{
  "num_hidden_layers": 11,
  "experts_per_token": 4,
  "d_shared_expert": 0,
  "hidden_act": "swiglu",
  "router_score": "softmax",
  "routed_scale": 1.0,
  "norm": "rmsnorm",
  "optimizer": "soap_variant",
  "beta2": 0.95,
  "max_seq_len": 512,
  "dataset": "wikipedia_en"
}
Below are experts of layer 6 (counted from 0) of a mixture-of-experts language model. Rows are named router (the router's row for the expert), gate (a neuron's input weights, with its number), up (a neuron's input weights, with its number), down (a neuron's output weights, with its number) and show model dimensions 0-191. Each number is 50 + 10 x the weight over its row's rms, rounded and kept within 0 to 99.
After each expert's rows: a language model's description of what the expert responds to. This comes from a sample of Wikipedia text that the model never trained on.

# expert 62
router:50 40 63 32 35 46 51 57 48 39 75 38 58 63 76 46 43 39 57 63 39 50 51 45 47 42 43 30 34 34 36 36 39 47 58 46 45 48 46 40 40 46 37 46 42 52 30 32 58 45 56 64 60 52 55 39 47 52 41 46 54 58 50 46 50 40 40 67 85 57 50 57 46 39 37 46 49 58 50 50 51 56 35 59 41 41 58 35 66 42 57 59 55 36 49 40 38 48 65 34 55 55 28 37 42 39 40 43 39 53 43 44 72 68 58 48 49 41 53 63 57 43 51 46 35 55 46 51 51 46 47 51 54 35 56 40 39 46 43 37 57 56 55 36 45 55 50 50 57 45 66 35 39 59 43 52 52 55 62 57 37 60 56 39 56 56 42 41 54 66 43 53 57 57 42 47 71 50 41 41 54 43 56 43 35 41 58 57 72 38 42 52
gate0:50 46 50 45 49 45 36 47 45 48 56 32 47 40 49 44 48 51 30 56 36 44 32 43 51 51 48 53 30 60 33 43 47 54 39 55 43 54 54 39 45 60 47 51 44 45 59 55 76 50 59 39 34 62 59 40 43 60 63 50 53 42 50 43 50 51 38 67 40 44 50 44 51 45 45 67 56 41 61 67 36 65 38 31 61 68 52 43 60 65 44 45 45 44 30 52 60 38 48 61 48 49 55 58 43 32 51 51 59 49 56 37 41 57 54 56 45 64 30 56 42 73 47 20 66 53 55 52 69 54 47 52 51 49 46 36 35 56 56 41 65 48 50 56 70 72 37 49 55 50 64 46 43 67 42 63 65 39 47 52 60 40 39 44 72 42 55 41 57 53 53 40 56 55 46 55 65 57 48 43 49 50 52 55 38 44 26 54 45 71 50 39
up0:55 57 54 50 60 51 40 58 46 55 53 26 55 41 62 37 40 45 49 57 43 39 51 40 47 54 51 39 28 51 28 50 58 51 40 69 43 57 46 41 36 59 57 46 38 47 65 52 78 49 59 56 55 49 42 50 41 84 71 32 59 49 52 41 68 51 51 57 41 32 51 51 54 43 60 50 44 39 52 66 45 71 29 25 54 68 33 60 46 53 51 52 42 50 20 50 68 47 59 61 52 45 55 45 54 40 61 60 54 34 55 41 44 60 56 56 54 51 37 50 56 47 58 50 55 40 48 58 56 48 45 56 48 44 43 42 44 57 59 47 57 62 46 59 63 67 44 54 48 47 56 54 51 71 54 60 54 38 41 40 56 49 45 61 67 37 62 53 40 50 61 37 57 60 46 55 54 51 47 42 55 53 58 51 36 45 33 42 32 63 57 44
down0:44 51 51 54 41 63 44 59 48 44 60 39 54 71 58 57 49 33 46 48 44 70 57 63 40 44 48 62 64 68 50 49 59 40 51 37 41 45 43 44 48 44 54 41 56 60 46 32 46 50 46 82 53 41 35 47 61 45 38 59 52 52 53 55 57 58 47 52 47 42 54 54 44 61 55 44 37 56 51 31 44 53 58 53 66 74 41 45 36 50 52 67 34 37 60 63 58 39 39 62 55 54 64 53 41 59 48 52 49 53 69 44 32 58 58 57 51 34 61 58 62 41 67 41 37 41 39 52 46 63 51 58 38 84 47 36 54 41 61 51 51 66 64 45 41 48 53 52 81 42 42 46 52 40 46 71 64 54 35 58 67 60 41 42 58 54 49 49 50 69 50 50 62 56 39 58 62 49 50 59 45 49 48 64 42 50 52 59 51 60 41 53
What it handles: Endings of Latin genus and species names like -us, -aria, -atus, -ensis, and sports country codes like USA, ESP, JPN.

# expert 5
router:38 41 36 21 45 49 57 48 62 58 53 23 55 53 35 53 30 50 42 42 56 66 51 61 57 37 55 47 42 62 37 39 44 46 46 36 62 51 50 43 40 49 51 64 64 54 52 32 41 42 35 60 55 45 37 41 35 46 58 46 41 52 53 59 53 41 50 54 45 59 41 50 55 38 50 59 47 36 60 45 51 62 52 46 61 30 62 40 57 50 53 67 49 49 39 45 61 55 51 37 54 63 44 49 62 52 41 47 43 56 29 43 68 51 53 50 50 52 48 50 47 33 51 56 47 54 55 59 60 42 39 34 57 59 54 54 46 50 46 65 64 55 52 46 53 39 45 48 38 44 54 49 44 41 42 56 43 51 34 49 67 41 57 48 61 49 42 82 24 60 42 51 37 51 49 54 22 55 38 51 45 47 54 24 64 31 56 60 44 69 34 37
gate0:50 49 49 40 50 55 37 51 42 35 36 47 39 46 48 51 43 49 56 50 68 55 70 49 44 68 54 58 56 41 56 61 47 39 71 52 65 39 38 68 45 53 71 48 48 58 52 16 44 68 43 54 58 69 48 43 46 51 40 57 49 59 56 59 55 41 61 57 78 54 46 49 51 47 48 29 38 36 55 50 52 32 36 42 38 57 71 57 66 57 59 35 61 35 49 53 35 54 50 50 37 44 68 50 55 59 54 48 47 47 29 49 56 51 57 43 50 50 65 63 65 57 50 49 48 62 77 59 56 60 56 42 48 48 58 56 39 39 62 54 48 31 61 45 46 55 55 71 52 71 52 43 61 51 65 44 49 69 56 48 47 70 40 45 54 42 40 45 49 41 51 50 47 45 48 47 41 57 48 46 54 32 47 60 51 38 52 32 42 52 46 59
up0:55 53 30 43 46 27 60 61 40 51 48 50 50 36 30 67 54 60 46 47 64 55 62 47 45 58 50 51 42 55 30 53 50 48 48 50 37 53 56 52 51 44 59 46 42 45 56 44 38 44 58 47 33 53 41 47 45 54 33 50 51 50 23 65 59 56 43 51 64 49 62 31 68 48 46 50 65 63 56 40 49 60 31 43 30 54 50 43 37 63 51 62 50 59 64 49 54 58 66 81 63 51 43 59 51 66 71 41 59 56 50 56 46 50 58 36 48 57 48 60 43 43 51 36 46 54 59 40 55 43 47 73 56 47 67 24 55 23 51 54 48 55 37 36 50 50 57 30 56 43 43 49 48 45 71 53 49 61 41 52 46 38 59 54 62 31 37 59 59 67 50 54 35 52 63 64 44 60 42 50 49 47 52 50 41 43 54 55 41 50 57 44
down0:47 48 60 53 41 59 47 47 40 50 45 66 53 38 60 46 50 33 53 65 58 64 55 56 39 35 27 47 31 45 63 49 44 73 43 54 41 49 51 57 51 32 53 61 22 68 35 57 61 49 57 37 49 46 51 51 46 37 30 60 45 39 54 37 59 42 43 57 52 52 64 48 65 51 26 46 44 44 38 57 61 48 57 47 54 53 54 57 52 55 42 49 48 47 60 69 58 62 67 65 42 52 60 54 38 32 66 45 55 49 53 59 55 44 52 45 47 61 37 56 66 49 54 46 61 53 61 52 41 61 43 48 34 44 63 41 50 61 55 48 53 52 32 76 44 51 41 41 53 41 37 72 50 59 58 64 73 36 60 49 53 47 52 53 62 48 49 46 51 53 44 46 36 43 34 65 55 58 39 49 45 37 36 58 32 65 66 45 45 37 38 49
What it handles: Prepositions and separators after a completed clause or noun phrase, such as infinitive to, in before a year, from, by, and table pipes.

# expert 61
router:40 52 42 46 69 69 60 51 67 56 56 59 60 33 53 54 45 56 52 46 54 56 41 29 50 45 50 50 47 51 31 42 34 39 65 59 52 42 63 58 45 58 75 52 37 45 52 46 34 49 59 53 56 58 57 37 48 39 51 43 54 32 56 62 37 51 58 42 50 54 51 43 56 54 36 68 86 55 47 48 47 61 57 46 58 49 60 61 45 30 48 52 34 74 35 53 45 55 49 57 59 43 54 54 39 52 44 47 52 41 51 51 66 35 53 49 51 72 46 28 51 40 49 59 57 60 58 39 70 47 40 45 52 43 56 36 41 62 54 46 59 42 61 48 74 46 54 43 46 46 49 48 38 72 43 56 48 44 52 39 55 66 52 28 46 42 46 61 57 37 27 40 53 47 42 50 34 53 56 52 38 47 56 50 48 41 42 74 51 55 47 54
gate0:55 56 47 61 46 56 53 44 51 53 53 58 51 35 55 41 50 48 47 41 60 55 46 45 55 50 58 48 44 41 41 50 44 44 43 45 46 36 51 50 42 46 60 43 38 74 53 61 51 47 38 49 57 51 41 37 40 58 43 54 60 52 65 48 52 52 79 43 75 55 63 44 48 27 51 61 66 62 61 44 57 60 61 60 53 42 37 49 70 47 40 36 24 67 77 41 41 54 47 66 67 49 32 40 51 51 37 37 37 58 51 49 48 50 46 56 34 42 43 25 58 47 34 65 63 40 65 50 73 35 36 45 51 55 46 51 55 60 40 37 59 64 50 45 48 54 53 42 44 35 56 52 59 58 41 60 34 37 45 48 56 55 60 31 42 56 54 49 50 40 29 59 33 49 65 70 66 50 41 53 56 49 53 47 54 57 54 58 60 58 50 54
up0:50 59 46 47 53 46 49 60 58 50 47 47 58 72 40 60 55 54 56 52 41 49 58 41 48 50 44 49 54 54 54 46 58 56 55 52 49 65 42 56 54 51 38 50 56 27 43 39 56 53 65 53 42 49 56 65 58 48 51 41 42 51 33 45 47 42 18 53 33 50 45 58 49 69 50 43 36 41 35 62 42 42 41 40 47 62 60 56 36 57 68 56 79 37 26 62 58 51 57 41 38 49 73 61 44 52 66 59 71 45 50 46 50 52 53 50 62 59 52 73 47 52 66 38 37 58 38 50 24 62 61 49 51 42 63 51 44 43 59 63 43 22 53 57 44 43 48 60 52 61 42 48 36 40 62 38 61 66 54 54 48 40 43 68 53 45 58 47 52 56 66 43 67 51 41 27 41 50 57 52 42 46 51 47 37 44 45 37 44 41 49 47
down0:51 46 49 48 38 40 47 46 59 40 48 44 51 47 52 53 62 47 50 34 44 50 47 56 57 48 57 41 51 71 57 63 94 47 58 68 51 62 58 61 54 53 40 51 35 53 53 57 55 31 41 44 61 53 46 64 39 54 41 53 38 54 57 48 60 35 45 41 51 62 55 49 46 63 57 71 41 48 69 56 37 50 44 56 48 52 44 46 60 49 63 45 66 52 43 51 59 46 47 50 55 64 47 51 49 45 55 43 37 46 63 39 51 51 55 40 44 64 51 39 51 51 48 47 51 50 54 52 49 54 55 63 53 62 56 51 40 65 50 46 45 46 38 43 42 75 35 44 58 42 57 62 39 47 54 53 56 63 61 46 53 25 55 59 59 48 33 37 48 72 63 51 44 32 76 37 40 67 49 50 49 71 44 41 58 84 50 36 70 36 47 55
What it handles: Conjunctions and clause links such as as, and, when, where, but, which, though, and sentence-ending periods, often after commas.

# expert 18
router:42 41 40 13 38 61 62 51 48 46 52 48 44 58 50 56 53 44 65 60 43 46 44 58 53 40 39 53 41 65 52 67 42 47 38 56 29 48 49 53 58 48 56 43 39 55 40 62 49 42 48 32 55 52 55 59 63 61 70 51 61 42 52 57 57 51 42 69 56 40 37 49 44 47 45 47 60 54 44 53 51 37 57 58 59 54 49 42 26 61 57 47 46 64 63 51 52 57 69 42 40 37 52 49 51 58 31 69 50 35 48 54 59 54 49 43 69 57 39 43 48 19 49 45 50 46 55 58 36 43 62 60 52 28 49 47 53 46 47 55 54 48 52 43 34 45 28 31 48 40 52 48 43 42 47 45 53 57 60 70 59 60 59 38 48 36 48 53 45 43 61 64 65 50 36 53 44 50 58 61 66 44 53 47 48 58 20 59 62 68 42 58
gate3:47 50 53 72 57 45 36 74 52 72 58 37 51 47 60 32 43 62 67 52 48 55 33 38 30 53 46 48 60 73 43 54 57 44 53 52 40 64 54 47 53 54 65 47 53 39 74 50 59 52 56 58 70 49 53 42 53 59 53 60 32 52 67 54 35 34 53 47 51 44 39 65 48 46 56 58 52 51 63 31 56 46 29 53 53 56 67 32 47 46 45 55 52 59 45 30 47 46 39 45 57 55 41 40 65 50 48 50 43 63 69 48 52 53 65 51 39 55 52 53 57 56 40 44 53 62 43 49 23 51 57 60 44 64 50 45 40 47 59 41 50 53 50 47 65 40 57 52 42 42 59 66 51 44 59 49 67 52 42 54 37 58 47 53 73 57 43 44 32 57 62 51 57 60 46 43 48 48 44 54 31 31 45 66 65 36 41 51 56 58 43 65
up3:51 48 62 25 55 47 67 30 36 29 58 57 57 54 43 63 55 47 40 39 65 44 44 60 51 47 65 58 54 37 48 39 50 54 54 53 44 41 41 36 62 45 52 61 45 52 39 58 45 48 54 48 48 55 39 58 35 40 49 33 70 55 36 56 65 52 37 58 40 50 60 58 69 63 52 48 53 48 52 53 45 56 57 80 47 37 52 55 60 62 53 64 40 51 52 60 52 44 45 50 50 48 54 54 48 42 49 49 67 43 43 22 51 39 40 56 59 48 43 70 35 38 55 50 56 59 69 52 65 43 44 50 62 40 46 63 64 44 44 55 53 48 55 61 40 75 67 52 36 58 42 55 40 53 40 40 47 37 46 46 59 30 64 37 49 60 39 56 66 40 51 55 41 46 57 58 46 55 53 39 70 63 55 55 41 64 47 56 30 45 51 32
down3:51 53 68 63 49 55 40 54 53 55 60 53 42 57 36 36 29 57 58 55 57 37 35 66 37 47 61 29 63 44 51 68 79 40 43 42 53 43 50 35 58 28 56 51 51 56 62 46 52 55 56 42 61 46 73 52 61 55 61 53 56 49 55 50 60 53 56 56 40 25 40 53 36 66 50 47 47 58 35 55 43 47 33 41 56 41 68 47 45 51 54 65 57 41 51 42 45 61 56 55 60 53 54 38 58 45 51 51 51 55 48 42 37 37 55 44 56 38 58 69 39 55 39 51 45 56 52 44 45 56 56 49 55 54 49 55 59 52 32 64 57 68 75 47 44 44 27 53 34 56 22 53 37 56 49 47 51 50 60 59 44 59 40 48 38 53 40 64 57 64 54 50 51 61 42 52 45 39 43 53 51 51 66 57 44 24 40 67 48 44 32 43
What it handles: Dashes in year or score ranges (1905–06, 72–55), minus and plus signs in goal differences, date hyphens, and "to" between years.

# expert 19
router:38 64 44 48 59 69 52 37 72 40 49 52 70 56 45 49 45 56 47 39 40 40 50 65 49 35 46 45 43 59 52 36 37 30 40 48 57 52 58 42 43 47 41 62 55 51 46 57 35 59 46 62 47 41 50 25 44 57 57 47 47 45 48 58 54 28 52 53 54 48 51 48 50 40 50 64 80 41 63 52 38 55 46 43 43 26 53 57 56 54 68 62 53 33 32 60 60 56 67 55 62 50 40 62 48 52 38 45 46 47 39 51 51 57 36 65 52 55 49 53 45 24 53 51 48 60 51 55 50 25 26 53 47 41 58 63 38 46 42 54 47 67 53 53 33 56 40 59 29 60 62 47 37 52 39 54 40 49 40 57 41 51 59 42 46 52 47 66 39 53 57 49 51 52 35 44 38 59 39 48 58 30 63 59 39 44 66 60 41 53 43 38
gate1:32 60 43 63 64 56 57 49 59 48 35 55 46 50 55 60 51 63 54 44 51 40 45 45 70 33 41 33 52 37 50 45 55 53 37 45 52 30 35 51 56 52 51 43 64 55 57 39 52 58 45 46 57 51 55 55 61 55 65 42 62 44 46 67 61 50 60 49 48 52 38 45 50 71 45 59 47 56 66 52 52 45 51 52 37 28 54 35 49 57 48 47 68 65 44 49 40 40 45 50 59 58 38 38 68 56 11 66 59 40 58 45 44 62 48 50 52 47 36 49 67 63 41 40 49 64 72 57 46 36 36 38 49 35 62 48 56 35 40 54 43 46 58 62 41 41 43 54 49 59 45 43 45 42 50 46 42 55 41 47 44 62 61 59 34 51 66 34 38 45 62 62 43 64 47 42 37 56 39 47 48 69 42 40 61 59 36 60 45 27 50 57
up1:42 49 50 54 47 34 45 41 36 46 56 47 50 47 48 53 41 46 37 45 42 30 29 61 35 37 51 57 44 52 50 54 46 60 50 54 42 43 62 48 64 30 30 32 63 73 43 37 38 34 65 59 50 32 64 41 59 71 65 63 42 49 25 55 53 60 51 36 54 47 50 47 74 55 47 38 60 61 43 43 61 61 41 56 56 53 57 58 54 50 47 53 65 53 56 46 49 41 60 63 28 51 48 62 49 51 59 54 73 42 50 59 25 49 46 56 48 50 34 55 55 54 50 45 46 53 47 50 32 44 41 23 58 41 53 39 43 44 46 38 50 57 58 43 52 47 55 56 59 55 59 32 47 55 57 44 61 49 51 60 33 55 63 39 49 57 42 36 41 36 51 51 67 58 60 45 57 47 55 46 59 49 60 63 66 38 26 48 53 52 39 55
down1:44 43 46 58 54 57 50 53 68 67 45 62 47 59 57 49 42 57 52 57 51 29 55 34 49 61 47 57 52 59 43 50 44 45 37 40 36 38 40 42 44 54 84 47 30 42 60 56 55 36 52 45 42 52 49 51 41 49 53 42 62 69 39 48 46 33 56 66 57 56 53 51 47 55 49 68 69 27 51 61 59 32 53 34 35 62 40 46 58 25 58 65 32 45 44 54 66 43 65 58 53 65 60 37 52 46 62 42 39 45 38 36 58 60 54 38 48 45 52 51 43 41 55 52 44 49 54 53 46 57 56 49 66 55 40 42 44 37 58 43 42 47 36 65 24 59 36 43 58 43 51 53 54 38 58 39 51 56 49 50 52 33 52 40 47 51 53 71 32 53 45 45 67 40 35 57 30 52 49 59 58 45 63 59 59 52 51 65 43 56 44 57
What it handles: Commas, and sometimes periods, that close a name or phrase, such as Lloveras, or November 10, 1970, before and, which or but.

# expert 4
router:41 39 36 44 53 42 42 48 45 50 39 43 39 68 51 43 63 47 70 64 68 65 34 55 32 55 45 48 40 67 41 59 52 41 26 62 53 44 51 47 66 49 34 53 55 28 54 32 35 49 53 67 54 50 58 54 62 48 53 54 60 39 35 55 42 63 42 69 57 52 35 58 56 47 39 55 51 52 44 47 47 48 60 38 54 51 42 58 58 65 58 42 68 55 42 48 54 43 59 39 46 28 41 50 45 39 44 52 53 42 60 44 45 61 43 36 61 66 55 68 57 43 62 58 49 32 46 55 40 47 50 58 42 41 48 41 47 46 58 70 60 44 36 37 42 59 50 52 55 52 54 68 52 56 36 38 55 48 53 47 61 69 50 60 59 57 40 37 41 36 47 43 57 36 38 42 62 30 75 49 56 43 68 65 55 41 42 53 52 45 44 67
gate2:63 41 61 35 42 20 65 38 55 54 44 57 56 55 62 42 57 36 47 55 48 46 46 45 54 37 58 35 59 55 44 49 57 71 36 50 54 37 59 51 40 55 49 43 49 49 54 40 70 52 49 45 40 41 64 63 54 47 54 47 50 48 52 65 43 32 30 52 55 44 53 51 51 41 51 47 66 52 57 53 51 70 48 44 48 36 55 59 60 33 32 31 39 35 54 53 52 36 38 54 58 53 66 41 53 39 61 38 51 69 52 51 42 55 42 59 60 44 69 51 35 57 36 52 61 52 48 64 55 44 46 41 68 50 58 62 63 44 58 47 51 63 60 50 52 43 62 33 62 71 48 46 50 42 44 54 49 49 37 61 64 58 58 52 49 58 53 59 57 36 58 52 41 47 46 58 61 35 71 49 38 58 47 85 44 45 32 40 37 66 50 58
up2:44 53 43 49 37 64 60 34 62 45 33 40 46 38 61 44 40 52 35 51 60 54 42 49 49 41 70 36 34 43 35 60 53 64 56 62 44 47 44 57 57 57 60 43 56 61 69 57 59 46 46 50 25 44 54 54 67 37 51 46 68 39 57 35 39 65 52 62 55 37 73 39 43 59 62 51 50 38 44 53 44 55 48 52 57 49 50 55 59 41 58 54 57 38 60 46 28 60 54 63 40 40 51 50 70 53 46 49 63 35 57 61 60 54 48 50 48 44 51 41 37 43 60 62 31 59 40 40 43 54 37 55 52 55 64 50 51 45 37 55 48 27 35 52 63 34 70 58 54 57 58 59 47 37 53 61 37 44 47 71 50 56 43 65 48 47 46 47 50 48 51 33 29 29 57 62 50 40 62 37 47 57 48 49 41 57 64 60 48 34 42 41
down2:45 38 49 46 55 44 50 47 59 40 56 59 43 61 68 32 43 49 45 63 55 57 36 53 37 38 49 52 54 61 48 47 48 54 46 47 39 58 45 44 47 36 68 60 58 46 55 41 41 64 48 52 59 39 53 33 38 50 53 51 62 45 31 56 38 65 43 69 43 41 42 54 51 47 55 49 42 42 49 41 46 52 33 47 37 52 51 54 55 41 35 47 61 47 58 45 52 33 57 34 60 44 45 61 57 48 56 56 55 36 57 52 69 43 37 56 56 50 56 42 48 51 48 57 33 56 53 52 39 47 59 51 46 48 74 52 55 27 64 58 52 43 45 50 44 69 36 43 46 41 45 52 63 48 59 44 49 57 61 50 59 58 18 34 50 48 48 51 54 53 31 47 47 60 30 51 59 39 78 32 38 50 67 43 69 78 51 45 47 29 25 65
What it handles: Capitalized abbreviations and unit tokens in table cells, like stat headers (PIM, FG%, Laps), positions (DF, MF), and units (km, MPC · JPL).

# expert 59
router:58 51 51 73 51 43 52 44 36 42 71 26 45 48 53 32 29 28 50 35 42 46 57 59 38 41 35 61 35 47 58 52 47 47 56 70 42 47 69 44 49 57 49 39 49 54 51 40 51 42 59 46 51 61 36 60 46 35 50 55 67 45 60 47 32 44 38 46 45 55 63 35 63 56 47 51 33 56 36 55 58 59 43 67 70 44 52 43 66 46 53 70 64 69 63 56 48 51 64 43 36 32 43 39 58 58 47 45 42 58 54 53 57 59 55 46 51 50 73 50 54 29 52 55 44 56 54 60 44 39 53 69 73 36 37 43 49 46 54 42 49 54 41 54 39 51 49 44 57 52 40 48 45 66 41 56 39 45 56 58 45 62 49 40 60 42 64 46 47 53 42 52 46 49 35 28 60 34 45 48 53 66 60 54 55 47 41 41 65 52 45 47
gate0:52 50 66 54 46 53 64 41 65 53 58 67 44 46 49 48 59 59 56 50 60 54 61 56 59 35 36 60 38 39 56 43 68 56 48 56 64 52 44 40 66 40 44 56 59 69 70 30 26 53 70 54 29 63 35 76 43 48 60 64 35 41 58 73 45 49 30 55 38 46 56 56 65 69 56 40 36 61 46 57 44 49 50 43 56 49 56 56 59 55 52 39 38 42 50 51 70 48 47 54 47 54 32 53 49 67 56 56 58 45 47 46 29 49 64 47 46 53 54 74 58 48 45 55 57 57 57 42 52 32 35 66 45 63 47 35 43 41 49 40 56 67 40 58 54 51 44 47 54 43 49 66 56 44 39 46 46 39 49 61 58 44 53 61 49 67 48 46 58 42 45 42 62 48 37 66 50 48 41 49 48 65 42 55 45 35 53 58 57 44 63 47
up0:50 49 45 34 53 52 39 45 45 46 42 35 69 49 40 50 52 50 45 52 44 63 41 33 32 53 49 36 71 57 49 44 28 29 60 47 47 57 57 58 41 51 64 59 44 32 53 76 55 49 29 41 71 36 47 35 49 43 41 38 61 52 45 32 69 59 63 54 64 48 43 35 28 48 48 75 62 44 53 40 49 50 52 60 40 48 56 45 44 51 53 62 63 66 49 51 41 42 41 65 50 47 62 51 47 46 53 44 44 52 46 52 69 39 36 52 57 50 50 39 51 52 59 48 55 39 56 51 46 57 52 28 41 33 55 64 43 43 39 50 52 31 53 52 43 45 40 62 38 50 70 41 44 46 63 72 50 50 59 41 38 45 45 44 45 37 51 60 59 48 49 51 45 47 65 27 43 49 59 57 57 36 54 39 60 67 51 49 53 68 42 50
down0:63 41 43 66 58 45 67 51 65 51 67 69 69 56 43 32 51 47 35 52 39 47 57 47 42 44 29 48 48 60 53 55 51 51 37 60 64 27 56 53 72 51 49 57 43 50 46 44 46 49 61 51 50 45 36 47 59 71 36 47 46 38 49 39 45 36 53 53 55 45 38 48 46 31 47 61 62 74 63 57 53 48 50 60 41 47 49 63 47 58 29 59 61 62 38 73 48 30 53 69 41 49 43 47 61 46 38 56 57 52 56 44 48 52 45 43 53 50 32 51 46 64 56 38 37 50 42 47 44 60 60 57 47 59 64 42 40 37 59 58 59 51 53 44 41 48 48 61 44 61 50 41 61 63 56 39 33 62 50 49 40 32 54 32 55 38 67 46 72 59 46 45 72 55 56 48 60 48 41 39 42 37 55 44 59 57 58 44 41 54 60 66
What it handles: Inner and ending pieces of long technical or taxonomic words, such as idae, Poly, ord, ater, in classification boxes.

# expert 23
router:57 50 53 37 23 72 63 36 48 61 62 57 56 62 44 57 36 33 41 61 47 33 40 65 41 29 56 30 47 59 57 48 47 44 43 57 48 40 54 53 44 51 48 50 53 68 34 49 50 47 59 45 67 42 47 48 52 41 64 39 52 40 46 45 41 38 57 64 38 35 62 44 46 46 48 59 54 46 54 53 51 51 63 48 42 67 59 39 44 62 65 60 49 36 60 52 51 40 44 30 31 62 54 36 64 56 52 64 59 50 47 38 50 52 50 42 62 44 55 51 41 38 50 40 47 70 60 65 34 47 54 58 46 39 49 50 53 49 37 67 62 61 55 65 48 58 50 49 39 57 53 40 40 53 47 43 42 68 71 71 44 67 38 60 60 37 29 52 59 45 49 42 48 37 45 56 61 46 46 52 64 47 46 38 59 57 48 59 31 64 47 59
gate2:45 58 43 44 57 44 46 47 55 43 34 50 45 69 54 54 66 56 59 63 50 57 60 37 64 57 54 34 61 45 61 43 38 74 52 46 54 42 39 48 41 59 63 45 46 44 46 44 54 56 49 45 56 52 55 47 61 63 36 41 45 59 36 44 49 72 34 49 41 37 29 47 50 47 38 46 74 54 46 29 51 59 62 64 37 52 47 58 59 54 59 25 46 58 44 59 54 34 59 43 51 47 47 47 37 40 53 49 59 44 56 38 45 69 24 44 54 48 32 46 58 53 61 27 43 48 55 59 60 62 43 50 38 36 41 36 45 50 44 63 55 58 49 39 57 54 43 44 58 40 34 37 48 33 35 54 40 54 57 28 40 47 44 43 39 52 63 68 59 45 63 46 42 59 30 52 53 47 65 61 46 54 57 42 33 49 45 42 56 36 61 54
up2:49 38 50 51 51 46 46 46 50 45 66 47 56 30 38 45 46 49 38 44 55 42 50 60 32 46 42 48 51 63 35 68 58 38 29 66 36 46 60 53 64 39 39 44 53 55 49 51 48 33 36 58 48 41 53 56 41 52 50 58 57 35 67 52 53 40 55 50 70 55 48 48 63 45 51 59 37 37 45 72 37 45 33 47 62 41 46 50 55 42 36 70 38 40 50 30 49 58 47 53 61 53 52 53 48 51 52 52 52 51 48 81 33 43 77 53 38 51 55 43 30 62 36 66 64 58 56 47 37 36 53 62 66 57 49 52 57 43 51 44 44 41 51 47 47 45 52 61 41 59 62 58 51 78 57 60 67 53 49 65 54 40 56 66 44 55 40 62 46 40 40 49 49 53 68 51 46 53 47 45 56 40 53 63 73 51 49 63 46 73 49 43
down2:44 61 53 53 49 41 34 48 47 42 39 49 36 69 63 39 47 58 49 48 55 56 57 50 66 58 62 58 34 49 55 46 74 50 53 54 62 45 65 53 40 61 40 45 62 40 36 33 58 45 45 43 48 58 49 50 58 56 56 66 66 43 48 52 43 54 66 38 65 58 45 50 56 66 53 53 57 63 46 67 54 49 35 38 46 50 37 39 55 49 58 59 76 69 53 58 39 41 48 66 38 45 59 54 53 60 42 48 48 43 43 52 40 44 28 65 57 39 26 48 40 72 66 68 60 54 38 60 40 55 34 55 47 85 47 39 55 48 48 41 58 53 48 47 41 39 41 42 52 62 49 32 57 48 54 50 51 47 42 37 46 50 57 57 34 52 51 60 53 54 53 60 46 61 31 46 39 44 31 71 50 45 54 41 44 62 39 42 59 46 55 60
What it handles: Opening parentheses, spaces and first digits just before years or numbers, as in headings like Guam (1944), birth dates, and table cells.

# expert 46
router:54 62 42 67 65 44 46 35 42 48 56 47 38 40 35 32 56 31 50 53 68 49 36 56 36 38 45 29 45 44 43 43 56 56 50 57 39 52 47 37 50 32 39 56 29 42 57 59 53 49 54 53 42 60 53 59 47 37 51 58 56 39 61 59 49 54 44 70 42 33 53 47 64 57 50 52 37 55 32 61 45 53 57 38 40 51 38 39 35 67 62 42 63 63 50 51 53 44 58 29 56 54 45 41 43 58 64 48 58 43 50 47 56 50 51 24 64 59 56 46 43 48 40 71 49 41 42 44 34 62 42 73 46 35 53 65 46 59 50 48 42 56 40 57 46 41 56 47 54 52 37 62 56 51 46 35 53 28 35 55 60 76 61 51 56 55 41 30 57 36 56 39 56 50 52 38 72 38 59 47 46 52 49 45 50 54 44 66 64 54 43 52
gate2:56 39 63 61 67 72 61 37 43 39 52 56 49 67 49 35 56 41 49 68 50 39 60 49 48 38 40 58 49 59 46 59 42 58 45 53 59 48 59 56 43 44 45 60 51 39 40 58 52 68 52 46 62 54 74 71 64 44 63 44 58 62 46 40 44 51 49 60 53 48 33 75 72 51 48 47 59 46 49 53 45 45 49 26 57 76 67 62 46 53 42 58 48 59 38 56 44 41 62 50 46 50 53 56 56 45 42 53 52 43 50 39 59 42 62 34 43 64 53 41 47 71 51 50 56 60 60 36 49 55 60 58 62 58 52 45 53 29 70 33 39 62 49 47 38 37 49 33 54 53 46 50 53 53 50 40 44 36 49 49 73 40 70 38 51 37 55 49 69 66 37 59 47 34 56 50 57 46 42 45 41 48 72 50 46 59 41 43 53 49 49 54
up2:53 65 61 53 44 47 31 57 45 65 54 49 42 37 48 50 44 57 41 74 61 35 66 48 47 45 44 61 39 47 38 72 57 56 65 59 47 66 49 49 40 45 48 52 67 66 62 53 55 73 52 49 41 34 45 44 48 48 41 47 60 48 54 60 52 55 62 50 57 47 46 64 33 60 62 50 45 66 48 60 45 55 50 68 52 46 54 57 40 34 59 41 67 40 47 45 51 63 50 71 49 55 53 46 57 62 45 57 47 60 25 62 33 66 50 71 39 46 48 49 59 38 39 58 52 28 51 51 45 64 50 47 41 52 62 37 50 42 22 49 60 51 38 71 52 66 62 39 48 55 52 58 45 52 63 55 60 45 35 55 41 44 50 52 27 51 63 47 65 51 61 66 36 39 46 44 52 46 56 45 44 61 45 35 47 59 64 57 51 53 53 41
down2:45 67 60 47 56 52 50 58 39 55 40 46 31 48 38 68 46 36 57 43 30 58 35 33 46 37 44 52 56 30 32 38 57 41 45 38 60 44 46 57 55 61 37 43 46 56 37 58 61 32 55 57 46 54 22 53 48 59 43 42 44 54 47 58 55 57 45 44 58 28 52 49 31 39 52 57 36 37 53 37 63 59 34 50 59 50 40 46 56 69 48 73 42 44 54 38 55 49 39 54 68 52 57 46 59 32 50 67 49 59 66 41 50 53 42 53 52 55 44 57 53 27 61 48 45 45 53 65 52 31 77 44 39 63 44 58 43 61 45 59 49 36 46 58 42 54 35 38 48 43 51 39 36 50 39 56 45 53 46 48 52 42 52 54 58 44 47 55 55 42 60 40 66 54 58 36 62 37 52 70 61 42 46 63 49 53 64 68 42 47 50 56
What it handles: Capital letter or first piece of a proper name, surname or place after a first name or comma, such as R-itchie, C-oyote, Kra-śnik.